Below are experts of layer 9 (counted from 0) of a mixture-of-experts language model. Rows are named router (the router's row for the expert), gate (a neuron's input weights, with its number), up (a neuron's input weights, with its number), down (a neuron's output weights, with its number) and show model dimensions 0-159. Each number is 200 + 20 x the weight over its row's rms, rounded and kept within 0 to 999.
After each expert's rows: "raises" lists some tokens whose logits its average output raises strongly, later layers aside; "comes after" lists some tokens at least twice as common just before its tokens as in all text. This comes from a sample of Wikipedia text that the model never trained on. Tokens count by the router's weight.

# expert 18
router,195,198,180,217,217,205,211,218,233,235,190,182,221,192,193,221,179,172,189,234,187,194,186,203,138,229,195,228,222,173,209,197,198,211,212,206,186,246,165,184,214,205,214,187,223,182,198,219,200,197,201,196,198,196,190,178,249,161,194,207,229,191,184,209,212,203,205,211,215,182,214,166,204,168,186,188,210,140,178,217,213,206,239,198,167,193,195,204,211,195,211,210,199,191,186,214,224,224,228,158,212,209,218,218,219,230,216,207,165,172,225,192,211,241,189,169,217,238,196,156,183,199,196,212,181,157,185,212,209,218,204,195,189,196,170,220,204,181,184,195,228,220,217,202,202,178,196,196,188,173,195,177,211,197,208,188,193,198,176,215
gate0,187,170,209,220,212,172,201,203,203,127,167,204,202,208,193,212,199,194,183,211,192,205,202,220,178,222,198,209,203,195,208,191,211,215,191,191,172,170,183,194,198,204,188,164,222,171,230,203,193,181,217,200,226,222,198,183,209,201,269,178,191,184,151,169,215,199,221,177,239,189,201,188,195,213,217,204,183,215,207,189,196,248,232,168,216,189,208,204,216,197,206,201,205,177,211,175,213,202,212,183,226,218,196,174,207,210,246,228,186,165,178,214,219,210,203,189,201,210,196,191,185,198,214,178,230,216,162,196,192,222,175,209,226,215,231,231,168,239,221,202,226,154,209,193,202,196,201,192,187,205,230,211,223,194,200,179,192,218,216,196
up0,219,197,203,234,211,196,173,201,211,189,160,225,204,172,239,192,193,167,209,210,200,202,196,209,196,189,211,214,179,210,199,190,238,171,193,218,199,197,190,183,226,184,178,230,208,189,188,198,197,221,238,222,221,216,192,169,199,230,216,188,204,178,205,233,195,178,222,195,200,200,199,202,193,200,215,213,190,203,186,207,199,185,223,220,212,220,171,210,166,165,197,180,199,173,214,218,210,208,229,195,226,162,168,189,222,198,217,215,200,168,233,153,173,198,220,215,202,182,179,210,189,234,214,191,231,189,179,188,192,216,224,171,227,201,222,221,220,205,199,203,204,194,180,145,246,200,242,192,211,172,196,256,197,208,244,193,193,220,192,216
down0,213,190,213,185,194,157,206,208,190,212,220,180,200,183,213,237,179,179,210,211,194,170,220,217,179,187,221,188,200,216,199,231,179,183,183,168,189,222,184,197,187,205,165,236,177,216,186,193,196,203,220,219,201,177,236,216,174,182,227,209,186,190,210,214,192,176,225,230,208,183,226,195,191,205,207,203,182,219,255,207,243,165,191,203,160,188,225,179,213,233,207,229,200,248,154,191,186,236,217,197,216,183,229,157,164,196,167,214,225,204,226,205,198,186,211,185,199,214,197,212,200,205,189,178,203,226,177,170,201,227,198,187,203,187,220,172,220,227,212,208,194,203,200,186,154,189,166,194,191,207,183,194,196,221,211,210,184,191,213,187
raises: "n", "s", "es", "ne"
comes after: " p", " C", " c", " P", " O", " Pa"

# expert 90
router,248,194,199,194,203,195,198,187,227,181,217,220,166,206,232,196,209,216,200,212,178,171,194,223,202,218,213,200,224,206,231,181,208,179,176,196,147,191,202,217,191,224,208,212,163,217,195,166,219,201,183,189,198,193,194,180,182,190,180,190,229,153,198,222,189,210,216,170,196,209,196,199,211,176,198,198,200,205,179,213,213,162,209,189,207,179,223,188,221,197,195,173,194,214,228,216,197,174,230,192,249,219,182,235,181,189,166,185,204,189,181,171,207,229,163,184,212,209,177,168,203,175,219,202,200,235,185,178,169,242,230,178,197,206,210,193,217,195,156,201,197,218,228,213,197,201,181,224,177,203,194,185,179,211,242,209,201,161,195,225
gate0,181,181,140,168,199,186,183,222,193,215,136,185,180,169,236,181,205,200,185,219,186,229,208,209,232,203,213,183,193,194,169,182,190,203,224,199,182,188,174,191,214,224,184,223,233,165,242,187,230,187,207,221,225,203,226,197,219,188,170,184,202,195,199,223,200,228,192,184,212,221,201,179,211,207,210,225,248,191,209,218,204,195,171,231,220,219,194,227,231,218,201,167,203,186,193,194,195,172,197,178,208,196,216,163,226,218,195,177,182,204,185,208,220,197,218,161,223,185,206,218,227,171,188,195,244,214,169,201,212,212,216,188,190,208,179,201,201,207,204,204,188,195,221,213,192,184,184,213,177,229,219,173,216,196,191,218,172,202,181,213
up0,196,190,215,251,222,163,194,206,215,169,167,201,198,187,187,221,235,220,193,209,168,213,203,211,190,222,190,187,156,178,193,199,166,191,191,222,206,179,185,205,181,218,184,214,204,167,214,198,194,194,198,197,218,170,177,183,193,238,185,151,170,188,190,200,192,221,177,192,187,232,212,220,241,185,161,206,210,189,181,201,178,157,242,196,170,207,217,230,200,212,213,187,191,180,196,206,164,193,198,190,176,174,193,193,211,219,189,173,160,189,183,205,186,217,222,207,192,196,138,181,210,203,212,199,192,214,174,199,224,221,205,201,197,198,210,217,247,188,198,162,202,203,173,196,207,190,188,213,216,173,216,201,169,232,207,203,187,181,206,209
down0,241,198,187,217,162,240,170,221,186,187,210,169,163,198,224,167,200,198,202,196,236,205,222,215,202,204,163,174,195,193,185,180,179,212,195,208,186,210,188,193,178,199,226,203,180,216,216,211,221,177,159,198,228,206,230,167,187,203,178,218,211,243,203,213,165,171,174,225,191,181,191,199,193,234,234,225,194,203,181,210,190,196,200,208,202,211,231,211,209,268,233,180,217,232,183,192,222,206,176,227,209,214,196,203,178,198,176,196,205,195,179,188,198,201,187,178,195,218,216,189,186,221,175,209,208,225,183,216,168,196,225,173,200,213,184,242,175,181,223,200,193,210,196,226,170,208,236,208,193,228,216,211,184,182,198,204,190,212,194,178
raises: "s", "i", "er"
comes after: " ", " G", " E", " V", " M", " K"

# expert 69
router,195,195,205,174,181,230,212,168,240,232,199,167,173,214,192,215,230,205,226,171,159,207,209,198,230,187,199,204,213,216,182,202,182,173,206,176,177,216,205,175,167,205,212,195,200,202,235,199,210,208,213,185,171,173,162,167,207,209,218,199,239,186,199,191,225,204,225,223,223,196,184,180,186,169,228,211,192,235,216,226,214,191,206,217,179,196,221,211,189,181,219,196,174,225,181,192,215,208,235,226,226,205,236,222,206,215,198,237,187,197,201,182,233,212,209,173,222,203,225,178,215,206,189,207,190,204,215,207,198,235,208,193,179,199,237,207,177,181,178,189,223,219,170,176,143,211,210,213,192,189,195,226,220,171,187,203,210,168,217,189
gate0,199,216,209,233,181,216,213,222,225,198,191,160,219,232,209,184,207,218,198,217,181,190,166,220,204,248,207,211,214,169,203,195,212,127,223,188,194,193,212,205,224,208,183,250,214,216,225,196,167,203,220,197,189,223,198,203,210,161,204,197,185,204,221,205,190,174,230,232,204,170,177,208,219,177,205,196,201,218,176,198,179,169,159,216,173,188,211,210,205,188,172,219,201,231,249,188,197,174,201,209,208,193,185,208,179,202,201,200,221,218,201,202,191,200,206,197,201,213,179,190,246,202,170,224,199,223,203,185,190,228,207,161,220,193,172,173,202,173,226,191,222,227,182,203,201,216,195,186,183,226,219,205,210,219,200,178,166,218,210,173
up0,200,199,200,191,206,187,195,169,233,218,208,204,197,221,198,193,215,198,195,183,206,211,209,221,199,232,200,227,182,205,196,181,194,214,185,175,176,205,214,223,178,181,193,187,191,177,185,175,210,210,184,213,160,185,174,210,181,173,200,222,196,214,190,244,169,193,231,182,192,212,186,190,140,196,208,215,206,202,176,181,204,191,185,232,187,195,189,199,197,208,218,230,190,177,192,191,218,234,210,239,193,168,170,171,222,209,195,175,196,205,208,210,228,184,238,221,238,232,196,192,184,259,195,214,206,217,165,204,209,184,229,216,238,225,189,231,177,177,235,185,240,232,189,206,194,166,211,225,228,224,195,213,187,196,227,220,210,213,196,222
down0,156,212,176,189,209,250,221,205,196,207,214,170,215,200,181,199,180,217,189,215,203,179,176,195,209,198,203,208,200,210,232,182,182,198,199,224,213,207,172,173,213,215,167,187,211,209,205,207,214,226,183,214,146,219,191,197,225,220,187,193,235,200,190,208,156,203,172,204,199,210,198,190,200,163,212,177,153,180,182,158,229,200,232,196,200,209,225,163,221,184,179,188,189,226,211,215,197,202,173,178,219,227,192,179,208,198,219,187,188,161,216,184,148,186,191,190,205,234,199,186,201,212,197,210,235,231,220,166,194,192,208,200,163,200,210,179,207,181,171,159,204,218,202,207,191,181,226,198,182,183,213,234,214,203,181,228,180,194,216,197
raises: "d", "der", "s", "ff"
comes after: " the", " in", ",", " at", " and", " to"

# expert 27
router,171,194,197,181,185,165,205,167,223,175,196,234,171,202,208,219,151,211,201,205,183,205,211,196,193,181,211,179,188,184,210,169,229,222,181,221,170,212,187,156,213,174,184,192,145,204,174,161,178,222,202,192,177,165,213,172,207,213,204,209,203,205,193,231,198,203,180,212,183,201,167,202,197,184,240,216,193,188,177,239,192,187,216,168,208,204,220,207,180,195,209,178,155,211,203,214,184,202,226,227,234,200,196,173,234,226,177,178,237,182,195,221,190,161,177,191,207,231,172,210,187,191,199,201,160,223,215,171,189,181,207,218,202,204,209,190,209,204,192,197,168,213,218,193,185,214,228,217,177,217,190,188,193,199,183,221,202,188,214,194
gate14,177,200,216,199,195,203,223,193,189,230,174,220,221,232,183,201,201,206,195,202,215,216,231,216,167,194,151,193,194,202,220,183,189,170,167,208,220,230,233,204,227,204,198,183,193,172,196,208,194,217,227,208,212,207,201,187,174,204,217,206,210,176,178,184,182,170,213,202,222,221,201,181,211,205,191,160,200,181,216,168,194,215,188,220,222,210,207,213,224,165,193,229,176,155,231,205,213,220,209,213,223,224,187,196,211,207,220,183,236,219,202,207,145,210,189,187,244,227,206,226,221,195,205,188,226,199,187,189,207,237,227,206,174,186,204,171,177,192,221,170,203,205,232,189,212,147,225,188,220,180,171,207,208,218,199,191,198,156,215,188
up14,209,221,213,261,189,215,181,165,207,209,204,207,157,197,148,217,197,230,191,161,186,201,217,196,211,198,187,224,217,211,153,183,225,184,235,212,195,197,169,167,190,202,158,213,191,197,199,203,204,169,222,219,213,183,176,207,206,178,191,183,203,170,226,175,218,198,231,214,198,219,168,197,211,198,206,207,166,206,164,196,184,208,205,196,197,202,202,216,236,187,190,215,195,221,206,186,206,211,224,215,188,217,236,184,230,194,206,197,183,218,205,172,196,236,193,214,183,209,199,173,199,188,189,188,221,188,211,222,212,187,203,200,190,225,180,209,187,202,154,177,180,200,237,171,244,206,236,183,204,163,195,191,180,238,205,210,203,180,198,222
down14,176,234,170,209,200,199,219,192,199,191,186,163,212,241,197,194,205,208,200,213,196,202,194,186,184,193,197,202,169,227,179,174,222,230,184,186,215,236,203,208,199,170,190,225,195,183,189,213,210,240,238,201,218,203,194,224,173,191,198,172,189,197,221,188,175,208,206,172,182,196,186,189,214,165,217,192,189,203,241,173,172,197,242,187,211,205,208,191,187,197,173,179,213,201,193,220,213,198,204,212,140,186,174,217,203,189,220,190,200,183,194,217,201,213,245,182,230,171,176,204,223,207,160,190,170,189,201,197,171,214,172,173,180,197,191,214,235,220,168,201,172,250,207,174,216,197,220,196,231,217,196,236,235,194,231,203,206,213,191,187
raises: "ide", "ers", "e", "er", "o", "a"
comes after: " |", ")", "-", " II", ":", " ("

# expert 106
router,222,176,214,212,197,229,205,198,200,174,173,182,186,203,169,186,194,219,223,217,191,155,222,205,188,192,236,216,181,217,186,207,189,224,214,171,211,225,182,179,191,183,183,168,214,214,221,218,158,191,226,182,215,183,241,197,197,178,200,212,192,184,189,212,176,190,177,183,193,195,220,197,173,214,212,216,242,210,201,193,217,188,171,190,170,224,232,169,192,195,209,223,216,202,206,202,174,200,193,226,229,207,197,167,222,169,206,192,181,209,214,203,165,223,225,182,141,207,209,198,216,195,174,207,177,233,196,175,173,234,174,196,254,184,206,164,208,192,198,190,226,204,191,177,198,219,193,201,248,205,213,222,193,198,218,196,200,187,198,231
gate0,179,183,183,210,191,175,210,222,211,227,218,188,198,197,200,218,187,242,192,198,170,213,223,164,220,175,212,227,190,211,207,193,171,210,198,188,200,206,171,204,223,191,217,203,182,191,208,242,169,176,232,215,223,156,199,165,200,122,216,204,178,204,202,201,222,216,179,196,171,207,205,199,194,203,191,199,192,180,191,199,229,213,189,243,205,218,217,223,198,223,214,179,194,143,218,205,195,213,231,198,178,204,206,192,199,215,205,208,201,184,267,180,182,201,208,197,191,219,198,190,180,169,244,196,193,183,218,176,222,195,217,185,191,190,205,191,213,245,188,183,223,199,187,203,225,207,175,184,229,237,204,225,214,185,204,217,200,201,190,215
up0,216,192,195,216,181,197,235,217,201,190,210,231,225,208,234,223,211,206,223,207,191,189,238,187,225,209,224,208,214,163,187,202,179,169,192,188,204,184,226,184,235,206,200,228,206,189,189,224,212,191,203,215,196,206,192,183,218,183,230,219,208,210,177,202,211,213,168,184,202,212,217,192,190,173,169,208,190,205,188,207,178,193,199,225,265,162,201,233,207,184,177,188,209,178,197,208,182,203,221,174,210,226,199,219,196,211,211,166,170,239,225,207,191,176,214,193,184,195,212,208,177,171,215,207,169,165,211,205,227,175,215,186,235,231,218,190,220,188,177,215,182,172,221,182,200,218,197,160,258,178,218,241,203,215,225,187,193,192,208,178
down0,168,212,208,188,204,141,228,160,196,203,232,226,230,193,227,198,206,201,209,176,215,222,175,216,203,188,197,219,190,212,236,207,208,228,205,214,170,200,187,211,190,164,186,199,186,177,201,227,200,217,180,187,217,192,166,173,195,194,197,203,211,203,206,207,195,175,213,180,229,211,202,212,219,187,206,202,253,196,202,200,195,227,216,222,176,232,193,216,238,147,215,207,216,206,231,197,198,208,206,192,191,191,191,193,215,213,179,203,197,176,194,194,191,128,190,190,225,189,183,206,212,233,195,188,190,216,195,212,150,181,201,206,206,230,177,228,168,199,189,180,234,215,205,195,190,185,169,169,200,243,193,173,216,185,182,228,203,188,212,204
raises: "fer", "f", "ten"
comes after: "s", " one", "ation", " University", "ity", "ment"

# expert 102
router,189,233,194,190,196,203,204,193,213,189,195,185,249,213,202,201,186,193,202,193,200,217,217,203,179,222,190,205,199,236,221,211,183,226,188,188,235,179,192,182,160,173,190,143,196,217,225,178,188,209,219,195,185,188,182,185,230,200,221,182,220,217,206,219,220,205,194,207,248,195,233,200,200,187,215,199,244,153,237,233,202,187,158,172,190,202,203,231,204,197,226,216,205,223,175,210,196,216,193,211,205,228,209,222,227,206,181,218,186,189,241,236,180,172,169,227,167,205,214,200,181,173,196,172,191,189,207,215,231,192,177,221,194,192,199,189,220,190,166,214,216,192,186,221,202,173,193,227,204,199,190,203,164,214,234,206,213,227,213,181
gate0,211,225,195,228,235,194,192,192,203,166,189,217,194,220,216,223,209,191,216,179,190,213,181,186,161,206,194,187,201,184,199,212,191,197,228,228,218,174,241,207,204,178,198,211,181,204,245,250,218,204,198,226,176,183,227,187,209,187,205,184,202,203,202,210,200,169,196,195,186,176,189,223,223,204,215,227,263,183,218,181,210,179,174,214,201,213,199,218,170,214,186,170,230,211,160,196,203,172,209,194,165,180,194,215,204,175,199,220,184,183,161,224,213,206,211,203,208,189,196,212,174,280,214,200,218,208,212,184,212,234,207,205,174,162,198,216,196,187,191,202,211,216,185,210,203,206,192,222,227,190,200,222,215,177,164,165,201,195,217,209
up0,168,191,232,186,201,179,192,143,226,202,193,172,203,199,225,157,201,205,197,168,212,240,156,231,186,194,211,205,217,205,186,222,209,214,201,163,191,199,142,214,196,251,235,194,200,204,229,200,213,210,191,194,204,212,193,211,169,219,202,228,190,204,203,171,209,191,203,162,201,167,200,207,172,212,218,222,228,205,200,193,217,168,195,214,185,215,185,180,228,192,201,194,185,216,226,207,208,198,184,201,200,224,197,218,184,187,232,200,181,226,198,199,206,198,170,181,217,190,217,226,198,216,187,204,178,196,192,214,246,185,195,216,199,205,222,199,207,211,196,191,233,215,197,236,221,162,187,220,196,218,238,202,243,200,231,170,202,215,218,170
down0,226,200,206,199,191,201,219,235,184,204,162,230,185,207,165,196,187,209,196,188,202,226,164,211,205,212,255,189,230,193,216,196,191,184,200,196,192,211,159,209,206,205,176,230,203,192,206,205,170,204,240,266,165,207,203,192,185,222,221,145,167,197,196,170,183,220,177,206,186,240,195,172,230,201,183,208,190,196,210,180,173,191,188,207,190,195,210,197,169,181,176,226,180,206,190,207,209,214,208,237,211,221,215,215,231,198,215,192,212,180,239,193,187,207,237,196,219,197,192,187,238,205,180,154,204,205,200,166,194,211,197,188,199,197,190,202,204,217,194,193,213,186,174,189,175,215,191,213,215,217,179,189,181,173,161,197,185,234,202,185
raises: "t", "l", "r"
comes after: "-", " the", "\n", "==", " |", ","

# expert 61
router,216,215,212,164,238,220,219,196,177,184,198,199,173,242,187,191,199,168,205,204,170,218,229,237,206,186,242,196,203,213,182,196,199,217,205,213,227,197,204,197,206,209,200,197,194,226,199,176,211,216,191,217,162,207,192,189,216,204,239,188,232,214,205,218,195,192,169,177,197,214,188,244,245,200,218,203,208,208,178,199,206,162,164,199,182,211,204,194,224,235,185,199,162,168,192,194,220,225,217,206,187,220,223,231,244,153,227,160,211,191,223,178,200,193,189,181,179,191,192,174,178,201,179,205,234,196,186,214,203,205,203,180,220,225,229,205,200,203,179,201,209,196,194,207,152,200,227,185,171,195,205,195,210,183,205,177,210,228,227,231
gate0,216,241,202,211,209,201,193,190,162,195,213,199,175,243,193,186,184,191,214,194,162,208,206,201,202,178,204,126,183,191,211,194,203,195,174,212,204,205,198,211,194,204,188,204,186,220,212,223,213,209,213,206,189,165,194,199,186,246,173,190,230,205,174,209,207,201,211,212,212,188,200,205,216,220,181,211,183,214,179,179,172,216,175,217,202,180,217,155,177,204,226,226,212,193,217,185,216,187,234,190,180,177,211,267,188,180,212,186,191,191,218,195,215,170,188,169,211,221,190,187,205,185,209,170,176,194,199,182,214,224,197,178,221,228,203,212,209,188,164,191,186,190,200,196,180,152,180,166,183,188,255,227,194,199,170,217,184,199,216,180
up0,207,176,158,229,176,187,258,191,192,228,218,199,211,207,184,207,195,181,248,199,197,187,200,172,190,178,198,183,190,192,180,200,200,207,181,221,202,183,227,182,254,207,191,169,182,199,211,173,243,224,195,191,219,207,198,238,233,157,219,199,176,192,209,236,201,215,235,184,230,226,195,209,224,174,204,212,235,186,187,183,217,206,182,216,220,210,207,211,213,196,188,194,217,218,206,196,202,255,197,197,231,171,206,195,204,214,167,208,218,221,208,225,235,197,204,228,212,208,186,204,188,163,208,217,207,224,220,209,192,239,204,216,194,203,192,222,201,206,234,202,224,185,196,211,208,193,188,199,196,206,230,201,210,207,199,212,168,248,186,228
down0,188,193,200,228,195,195,180,183,202,198,192,205,210,239,237,181,205,212,179,189,216,177,210,211,155,204,165,198,224,209,206,216,196,191,175,191,203,199,165,203,192,170,211,193,170,173,195,241,176,193,220,192,195,199,173,199,231,198,187,201,194,167,186,177,226,212,238,203,227,204,228,179,160,197,199,228,188,202,169,186,216,202,170,210,199,230,235,186,186,175,203,223,201,196,218,184,224,205,189,173,220,210,210,186,196,268,199,191,187,216,208,166,192,190,220,182,232,203,184,241,232,213,194,185,212,217,227,179,210,199,214,259,235,201,198,208,176,181,212,207,167,215,207,188,210,186,200,225,202,203,207,201,199,209,203,249,203,191,172,188
raises: "c", "ver", "gre"
comes after: " |", " the", "-", " and", ":", " of"

# expert 40
router,215,233,207,154,221,168,222,208,206,194,189,208,169,160,208,218,181,197,197,157,207,221,198,210,214,202,176,172,212,185,178,202,213,207,198,210,168,164,230,176,211,189,200,195,196,201,189,203,210,214,198,210,197,178,195,187,213,178,171,224,215,194,187,206,247,202,187,189,191,210,230,201,176,193,153,190,227,182,173,192,197,177,216,226,227,185,212,228,205,203,205,247,213,187,175,200,172,231,163,173,206,187,195,163,224,169,196,197,230,199,205,212,204,153,207,225,188,193,207,221,179,201,210,180,189,221,185,179,209,236,213,184,175,207,194,203,204,218,191,213,194,194,186,199,194,179,180,232,194,229,195,168,139,180,220,187,182,220,221,199
gate0,217,212,232,213,189,192,204,189,202,218,224,217,181,200,183,155,173,206,157,154,209,201,207,181,157,216,209,218,221,192,220,193,217,198,191,203,238,182,225,219,196,192,209,218,179,168,204,194,179,193,210,245,227,152,171,210,196,244,210,196,213,198,217,206,191,202,186,208,178,218,198,209,233,181,182,207,181,204,201,206,227,214,186,223,182,235,182,186,252,217,239,231,196,202,194,199,157,197,188,156,199,235,171,229,211,227,221,201,178,215,181,220,213,190,212,194,228,204,183,198,191,186,179,181,204,196,199,207,181,209,209,183,192,198,197,217,199,228,211,229,198,212,191,217,163,204,200,197,211,186,202,212,215,216,192,225,175,207,191,145
up0,216,206,182,218,209,183,209,215,193,175,183,207,213,175,207,194,178,206,215,243,228,202,226,196,215,185,235,163,204,196,178,194,196,196,175,222,189,191,221,206,230,228,192,191,218,216,235,227,248,169,193,195,204,189,191,192,200,217,203,183,223,189,223,206,201,196,194,201,212,233,198,194,202,197,200,211,179,189,170,225,222,198,193,198,208,188,196,204,220,191,228,214,195,207,245,183,190,232,197,253,181,213,229,180,177,219,154,235,185,212,233,185,222,196,178,181,230,179,198,221,186,214,164,205,230,227,238,237,209,231,190,185,170,188,176,209,174,196,200,182,182,228,231,191,167,195,211,213,224,217,197,205,200,172,236,175,207,188,175,192
down0,175,191,194,199,204,182,166,189,225,167,222,238,159,199,202,224,229,253,183,214,203,174,198,210,224,218,190,190,223,190,209,206,206,153,172,217,181,181,219,224,171,219,181,196,159,161,219,193,168,210,184,181,212,188,196,211,193,197,192,185,195,201,204,202,222,193,253,210,206,189,201,207,192,223,231,205,232,206,185,199,165,169,195,243,183,197,220,203,184,183,203,221,202,196,163,183,202,215,187,214,203,220,180,209,207,210,189,205,187,217,185,214,190,213,179,190,208,226,228,212,236,186,188,187,206,172,184,177,193,211,215,142,194,193,203,213,197,199,223,208,183,172,177,186,218,218,166,192,204,235,174,186,218,199,192,238,177,224,222,210
raises: "a", "as", "au"
comes after: " (", " \"", "-", "\n", " U", "″"

# expert 23
router,180,207,170,210,206,202,180,177,203,191,193,203,172,208,213,222,165,224,188,194,208,190,187,213,149,203,182,202,227,189,160,202,231,206,179,230,170,169,195,176,212,189,233,231,217,214,198,192,187,191,191,216,222,217,238,173,226,202,173,229,208,177,228,196,203,216,215,209,215,198,167,180,199,212,165,160,186,203,201,218,189,191,229,209,182,166,188,218,203,206,229,211,218,231,212,233,187,178,202,210,192,194,200,220,204,190,193,214,158,239,203,164,195,209,199,194,188,209,179,204,213,195,199,183,202,195,184,182,202,209,195,165,206,215,217,197,200,198,209,240,195,244,206,205,247,191,201,210,178,239,213,167,240,199,151,214,227,181,186,205
gate2,212,199,208,202,208,202,208,186,201,185,212,204,203,207,212,201,227,235,172,183,209,177,156,189,172,217,211,223,242,161,173,201,191,236,206,231,185,213,199,203,194,182,173,234,206,246,187,177,178,183,185,205,210,233,194,208,235,211,151,229,183,208,200,201,214,201,211,224,197,198,233,210,204,213,184,200,189,235,236,201,200,191,168,200,201,178,167,162,230,241,182,197,206,184,222,180,178,203,227,217,208,205,213,207,165,218,227,190,193,227,178,180,209,220,219,189,216,220,212,190,205,233,193,189,197,224,164,226,219,202,197,182,220,198,202,218,194,226,240,211,212,213,190,230,225,195,203,189,159,236,223,192,217,191,167,190,200,210,185,213
up2,240,201,183,199,181,222,244,193,196,201,190,223,195,225,194,216,191,219,215,213,197,177,180,190,246,200,213,211,192,226,228,203,193,198,222,193,172,154,200,192,218,201,218,204,238,219,189,231,177,158,215,198,216,234,208,218,181,171,184,216,224,194,204,174,185,202,221,213,229,247,191,214,218,184,156,181,193,194,184,188,198,179,197,167,186,193,221,184,223,197,192,195,209,213,192,201,192,208,187,232,207,173,212,141,197,163,194,179,226,212,206,224,195,210,248,204,189,201,221,203,216,206,216,209,205,164,225,196,214,176,232,212,217,223,151,190,188,200,189,174,200,183,195,242,206,219,225,212,209,218,207,207,210,211,194,213,202,179,211,231
down2,209,181,205,215,182,169,237,188,184,193,196,185,224,192,234,194,176,200,207,176,198,206,190,206,218,209,186,210,189,200,218,231,192,198,207,211,200,240,199,230,188,180,198,170,189,210,185,197,185,176,211,222,203,233,189,153,199,215,201,179,196,193,187,219,213,151,189,233,222,192,257,222,208,185,153,218,214,199,197,213,200,175,187,205,197,224,162,184,226,214,182,194,199,224,207,192,175,239,214,180,230,211,222,182,200,183,185,209,255,216,180,221,194,200,231,199,221,198,213,218,200,205,243,180,170,196,229,202,205,220,180,205,164,191,162,193,179,206,219,199,226,216,215,178,178,233,190,202,234,208,173,210,167,190,206,193,208,227,199,180
raises: "lo", "on", "lic"
comes after: " E", "te", " ", " P", " p", " S"

# expert 12
router,170,220,201,155,208,168,221,174,179,199,207,186,197,168,206,242,221,165,197,204,207,189,196,204,230,183,204,168,197,222,224,191,207,177,190,188,241,207,214,219,187,193,193,196,203,188,181,194,188,213,197,209,221,177,210,187,198,186,188,185,212,187,182,213,209,211,208,209,208,172,212,167,181,177,205,213,214,184,179,186,237,219,159,176,209,187,205,245,196,202,225,200,208,189,207,184,153,210,207,171,217,179,197,237,216,184,181,175,216,219,229,203,233,214,202,204,194,198,175,156,219,226,209,201,196,189,190,213,190,247,210,221,205,216,201,227,177,190,185,192,204,225,217,201,205,233,225,177,209,194,164,184,226,194,184,200,229,173,144,239
gate0,172,188,170,171,220,198,212,207,168,188,193,189,210,150,180,198,196,209,191,203,197,180,202,193,217,251,219,187,165,226,219,207,207,180,230,221,200,223,235,209,194,176,204,187,192,215,180,184,189,230,185,216,200,223,188,198,224,227,212,184,196,184,227,185,226,221,216,194,211,188,180,198,207,210,196,211,183,206,225,169,209,217,201,183,171,235,193,212,231,208,211,186,218,190,261,168,216,227,207,208,204,201,212,198,180,174,212,226,163,220,197,203,168,207,202,167,181,217,181,168,219,222,180,187,225,199,209,212,208,214,222,211,217,178,245,205,188,177,227,228,186,193,212,148,194,258,181,212,185,211,193,198,189,188,221,193,203,195,220,203
up0,196,193,194,196,196,236,252,182,190,169,211,186,176,198,231,191,215,214,223,219,194,210,177,202,173,205,176,206,213,229,179,193,220,183,196,226,200,217,243,192,195,189,220,164,190,193,211,181,225,186,172,173,208,195,193,207,179,168,203,217,209,223,212,198,230,193,193,251,204,163,233,215,218,188,194,182,205,218,198,210,200,170,208,235,182,200,170,164,176,210,193,228,220,218,188,222,171,205,198,215,196,231,193,172,236,163,209,214,221,211,183,170,186,212,192,190,190,188,235,205,191,205,190,234,173,222,230,191,235,222,184,191,219,197,185,152,193,193,203,218,199,187,184,176,181,207,206,191,210,191,210,221,192,202,202,249,209,239,184,191
down0,189,193,186,211,199,202,197,218,205,177,223,198,201,202,156,195,181,181,248,186,212,248,242,178,180,168,198,214,180,209,205,207,194,212,231,200,204,210,209,179,200,235,199,205,201,230,199,165,221,224,212,208,189,226,219,238,186,159,186,187,208,188,175,202,179,160,186,209,174,205,197,208,215,238,202,198,202,177,191,205,168,157,170,207,220,231,213,222,194,195,191,216,215,186,196,203,213,172,197,202,196,215,235,211,189,173,227,204,204,186,220,188,246,215,193,210,208,175,179,228,182,216,168,191,210,204,197,181,181,199,211,212,177,214,194,215,201,257,210,192,193,204,208,184,187,159,205,211,231,195,200,194,266,225,181,208,195,215,188,208
raises: "om", "und", "ad"
comes after: " ", " the", "-", " b", ":", "|"